{"d_expert": 32, "moe_layers": [0, 1, 2, 3, 4, 5, 6, 7, 8, 9, 10, 11], "init_std_router": 0.0259, "num_attention_heads": 2, "num_key_value_heads": 2, "rope_fraction": 1.0, "init": "normal", "init_std_down": 0.0444, "lr_mult_o": 3.0, "decay_fraction": 0.854, "decay_shape": "cos", "dataset": "wikipedia_en"}
Below are experts of layer 4 (counted from 0) of a mixture-of-experts language model. Rows are named router (the router's row for the expert), gate (a neuron's input weights, with its number), up (a neuron's input weights, with its number), down (a neuron's output weights, with its number) and show model dimensions 0-127. Each number is 128 + 24 x the weight over its row's rms, rounded and kept within 0 to 255. Numbers have three digits each.
After each expert's rows: a language model's description of what the expert responds to; "mostly gets" lists some tokens that are sent to it at least half of the time. This comes from a sample of Wikipedia text that the model never trained on.

# expert 1
router:132169093112182066084133125134113111095138144105112136140109127154110142120116131148104142121135090136123162128145101130130148134146091117111128149148158103133106157124100133137112110105124144096149097092129123085118106146109155123119159186176142159137141161145146118093135129131127160110119168120122157124144097121088182143108136136137167129138125101098158110125113103134128106187059
gate1:164162168141150086093119131137100112148105109136097109104136099143153128130085134111142149137158136120186134127109135131143123131181101115142129097138119137140147136111068093128113134128138192094089135152109111141129122111117171087153155088099091106170121115113149110144111131135140116108168114111120127149081080163129138097135125156131108146099121116102156102113126132144155073112123
up1:168109158130155167135115096065155129122107140115137130126159108152155148155125102133129118147093129118080158127146157135111150159135085169117118110128099116159141120104150104139104150161113114120101168144153087136128130162108130144160109130071140122096132127109142105165106148130148143065146153102161106123108165121158129128130102116125163177128126144111118126114126130183138107152075
down1:159155132165088139127141174148115146150119138116151141117121139107137166118134110117142178153133153106155141133133121101148129101132163076148119164153104112132129137156141119173140143126127126151143143168129122094138137148110171083131132119122117135112110148152082077164128158128104104119144177154116133092227127092141121120099140164121110178142107138131104146161128102131138118135133
Verb endings, clause starters. Verb inflection pieces and clause-opening words in biographies, such as play-s in "who plays as", dec-ided, After, They, During.
mostly gets: " they", " After", "pite", "After", " They", " There"

# expert 6
router:146121157120075130106132095135127122108174139161132124157134118128108104116131099065124128164131088113139151163143113148150108097141118142128111133151126139142121118104178153156177119115115155142132135136112125150145167131118158145180156112148104075158094136150150163118096121168082140170114133143114101120116093146108119162140165163123108095139090112145091131131133108100116124178151
gate1:141115156089120091111183129143136136124134137121121155149123125096131156143142097153150154167093124146171098107119137143130166133132139122117141147096109142123135147128128126108127090168107085099121098145074099145067102119127147110109164125145138149124094124122113123132101110163108127140134145138112110141077122117113166080152121158142156123147134115128127172119084139186075144184132
up1:121121082111121129129107133107153138118096140162119116122152125095125126140111133108115174133163123081154127118100084112144145071109079129157110104137128087131100149131115111106145094131105166077116111124128149098140121101088201129122069131146140145080095094172108106128111117107097122137139113123124140121155145146107125109141112119180140161110134143106116108159106140136130170097139
down1:165122197109130128165134169132094140125171131156135135139154138113142129115128115075139113142159102144128146150124119099104139128124112094122146084145132154150106107131142136138172125083105159153183150132126111126181160174115148106133179112151088181142137139118116148110121130128132121110157139111138115070082115144139127119115114092126102132120150108122147114163147140129130177163098
Title and field starts. Article-title = markers after infobox ends, infobox field labels like Genus:, Website:, Died:, and table cell pipes in sports tables.
mostly gets: "=", "Personal", " Genus:", " Species:", " Website:", " Total:"

# expert 53
router:129105154107136115103130096142124101110115127166089103084134108080149135103133099102139105141123148114159119110069174187137128088169113119105140137097126133111149113097113166172126080116112082129098127123152117129108102095138145141139129118108110143148109104100110112093088158149136164135153123131130123151107136094145119119097104139128100131111194111147152146086110141112088106136117
gate1:116116150148089163121137108110115127090131108146125128125109106182196117139147144097086112098106099106095097118120146131109178129114098102164143114122124120142086127095110126158126091138138122091129107121085128118110121142096087105101148140106095157162135110200152154137133128107151095146155120115129105119149145095168123145075117117109107140112152155117139165093146136117107127134105
up1:107127063123106120144148110070102113127079148142141098141116117138084116170142144160096118095168097170137110073115097150133098130091114134135127163152138159120136135118113099131115126153123162086127108111112117150102150113151082140163116117147068155152112124137133094139141124123061159097119114141104161095127144148153128124126139141132137129114160148113103136137145143131125136149085
down1:201121140108118154161106139132085113101134143170136115105131119159131125088160145141147126121098126116145145097120139144089131124142143143094133160098133154139127112056101137136144147127108163120118108131147130121118136124115166099077137082164142117125128142152193146129105160119120135106139126161109159129116117156118168114128140167108139165090134131186142152099170173126143141114133
Latinate prefix stems. Word-initial prefixes and stems of Latinate words, e.g. cons|ecutive, pre, res, sup|reme, pro, Pr|ime, Ag|ric|ulture, orth|olog.
mostly gets: " cons", " pre", " res", "olog", " pro", " business"

# expert 18
router:103133147122099175132137146154131142130120090131113105111122111133115147163148123161122130152120117075136104117089164079100149084124167106111149155142122124123102136138117152111141139112147109136125120166167114123127138132159151089077123115144114155133149110130110135152100119101116078073101150132130078110154157119104104136123132106143158156143174115167109087116081187146132099111150
gate1:178143156140124114095162142127166107131084162144115138143146115126106148132083120096160095111098170071121124102162133140136139121137163117159158168152141149137107098140167148102081120131105175185150112128104129169145162163104137128104147137117142130110134099120128116126144148114129102105149116140130143137090134154090111117146157115107091142143155146156138110138167180148158127114113
up1:128116110156103129162159136132120167165090147146161112126104112090125129143199167132125153130153159093125115100112159131097148115094143080114147147134118136162112168150146168146179156161127099136114122134120115157130129119137143105115122141125161122156218132138119136119132143125129128113189117162156150097149106150126156158163085117134119114124132124115147165133141120105129112122100
down1:120140142142121123175104120121150150113070165145119175091120132150175108143159066103112172154129145123117091128119131154109109158145092127153145148134165095109140076139133094130111127117136147178132159145165119165104126117132133110149146168163105169137179144130147111151120130136143172123086141102141117128117152125098140127147148148123141141127112089112151125147115088119094111111162
Mid-word English stems. Middle word pieces after an opening consonant, such as N-ort-e, gal-ax-ies, Los Angel-es, plus decimal digits in percentages like 21.2.
mostly gets: " art", "ument", "reat", " phot", "ced", " Franc"

# expert 56
router:116177173100049141154141104150124186111128153115139115126124110131102141161129101116138111093127139114131143135142150115114102106157121088133151097144129124092168103118115156144159145113169159141150165133119117132146138109144153123175138156145179105107083127136112091118124152135120134115160148153133122122152110142102085109142155145116086183131189165154117119120135139141118135133114
gate1:112120150145134173119128174097128115114133165086115143120121132107129114124170123125122119113133075140123120127102075188129110142142117110163119112154108174124146166119102138119145123119130098075157123118152175155142146114114171098157130186162097170136140130118161150154129162125083125135159113129159156118136109122123135105124158154154108151142143155099105096173140134120084107134140
up1:152114148099123151122170109106131137108134136129076130124117106176128132123103132125096133161132115139119128123168131097120091158160139131144159152126173124146102146127163142180149169153161089153094111114121126129081173125135159087161077089146104125136116097081129105162141119087112116144097118090131117113135150129106139128132108122075094158150126186152125124134111149133129108108124
down1:116109075152115135141118144165194141124109136110105148117160111099144141133110099125133157134115115119132113124163115118114097157152097111141163144110162118140155098142132118126138151099124070114160119149201151138104130099093138113129093143156135137098150159114133095146104120102142117143121116100140141104145111134109084126156159144120135138103177164142110195079118110098124107123159
Mid-word fragments. Middle or final pieces of ordinary and foreign words, such as cand-le, mob-ile, ais-le, Teuk-se-onam, plus Thai script bytes.
mostly gets: " where", "se", "ror", "ergy", " range", "iety"

# expert 23
router:123159091116135139105136137148189130105139125116144115072139112137140144162141098112092152184144156152115140116126135099111113118122099159108128101100152107102062109144072123107151132139117134130133134131186104131171118106114136091171105103159117142156108122136117121084149110137095110124086111128149104108107129148128107104105157150152148095149138148085155094113139143081142139121117
gate1:166115140148088097152085106089145113120141136140120141130091111126116131148188150127138137175068127145122119135113186092094159104136137128113153143093127098092142093125107093107133113100124139124125130119156085129157091116135167102114139152133129172121100131137117093141149116154104109118152121107110116135062134093137165119122148161118148094144112138120129107126111190146126159126144
up1:087139149133130093125157122080159146152134120163131105148158142086145125122140162113124127082138151110061158141134122152140149155123128132110108167131104114103119112158124109138144149110111123079094153158106153148137118152104133164108132114160156177121159125093152100147145114149097132118125141173165149089137085106150162145165164102146168161131129150120132131132159133163140143095129
down1:177141112108142132130101182133109136125142082127131090159139102174155169093125140144146128125153056093163127121101094101121104142154137131127139132145103159134118148150139117152143101173138120122142124097072114141127169138133133110108115111134144145131102099172164157155107192156104145116115101153089149142135150119110151138115110126155106101151103146116109130113149115117135178129151
Word-internal consonant pieces. Single consonant or short stem pieces inside a word after a prefix, e.g. Em|b|assy, pro|b|able, pro|f|anity, Astro|ph|ysics, prop|eller.
mostly gets: "clud", " chang", "serv", " refer", " ±", " due"

# expert 17
router:129189129104139090103129122094137133111156114151113107107151138159115104163126090131125141136121103139102126131136098146148139093130110181115115163095145144160083134133136086076119119157152114097126134130116135110154096130061162123137098105149141134144063152108140107095150125173121159120122131101108137096102126152093150128103117114127137129122081110097147101157109094088155120129115
gate1:135124129163141126125116097128112161128128117126161134117088137079120101110098063164140152157132069126147140142110090126087141120107093150108153143102110131126108102161145099121145089112144117157134130091198158109125134114146180149144096144139089105159103128127121111127145098125104112121125139139082135120143136144152142134093115121170114121115144100174157098090080156128136124116135
up1:138107093126136127164138204119117144117151131127131072160097130139171142118120127162134114108105111163130129109143140117174140143126125139156154158119138138145115167089093134129094139151080144089120134094120132088140150172135102118123135109104129120174132119089134134092094099080136115132073122075110099123126100136137105126133144106125119081128148112107115092115168106095149111124110
down1:095116121125116119149158133168113144151115130161089121112154115128149190126091180127116151151118124118127146118131115106147095128117190105134134155147124179119125159114180136170164173108153105121131141138147163124130165141101139106097152137184107083131135158139101121154132162172111125144157158121125178125121096085115136117114107138129121143136122164125158122166124122112161120134155
Sentence-opening words. Capitalized words opening a sentence or paragraph, such as In, On, During, However, According, As; also the c in .com URLs.
mostly gets: "In", "On", "==C", " However,", " During", " There"

# expert 58
router:110121139131160083134131157133130144110139130089142095155113141175100105112105147153123112147156122145099136103148119128093177178142101119098151108121113101105125073120142118114111118175122133108141179121067153068135114136102081139181126121154174142098122124147129127118141112161184164099155148113148134144117131108095110124158131117140132131142100139138128142186145135136131131142127
gate1:125149137151117181104127114120113074156114111079120107136098116115109102133131156151100105107122130136096137137153106155138131189137154135122137125112131092142144087168141100106110122099089149134117118080104126103106093109078096119107132075122130074172158142116123129109127103126168115157118107128115134128142180163119096095174116149130090144144093090121116140129133129149130109132112
up1:133135129155147154117118144104131124120116134141137154131121116128148172100134168188140125167138147123146124134081141128117158110142164140119115154124117153136181131151167110124153079146158086116136105076111139134141135136148119080095097147140100144168085109096124181116137115157165075131120152162124101122146100126149127173176101145154124128093149130154102083133144118144124124105146
down1:163085136074129178073121144127094147108113104115169097115084125120116118120109162132131164134129127089081171153126123118104098085083141116099109130116108165087127155125101130103103178135137088142146157155109102135136141137106167147127156129097101137118142171066140102123115144129133128109134143116135139144121145109130158158121145131140105146121113111136073112104088142144130146136127
Diacritic-rich name letters. Letters and pieces inside non-English names with diacritics or Cyrillic, e.g. İsmayıl, Araújo, Júlíus, plus de, al, in.
mostly gets: "š", " de", "а", "о", "’s", "ı"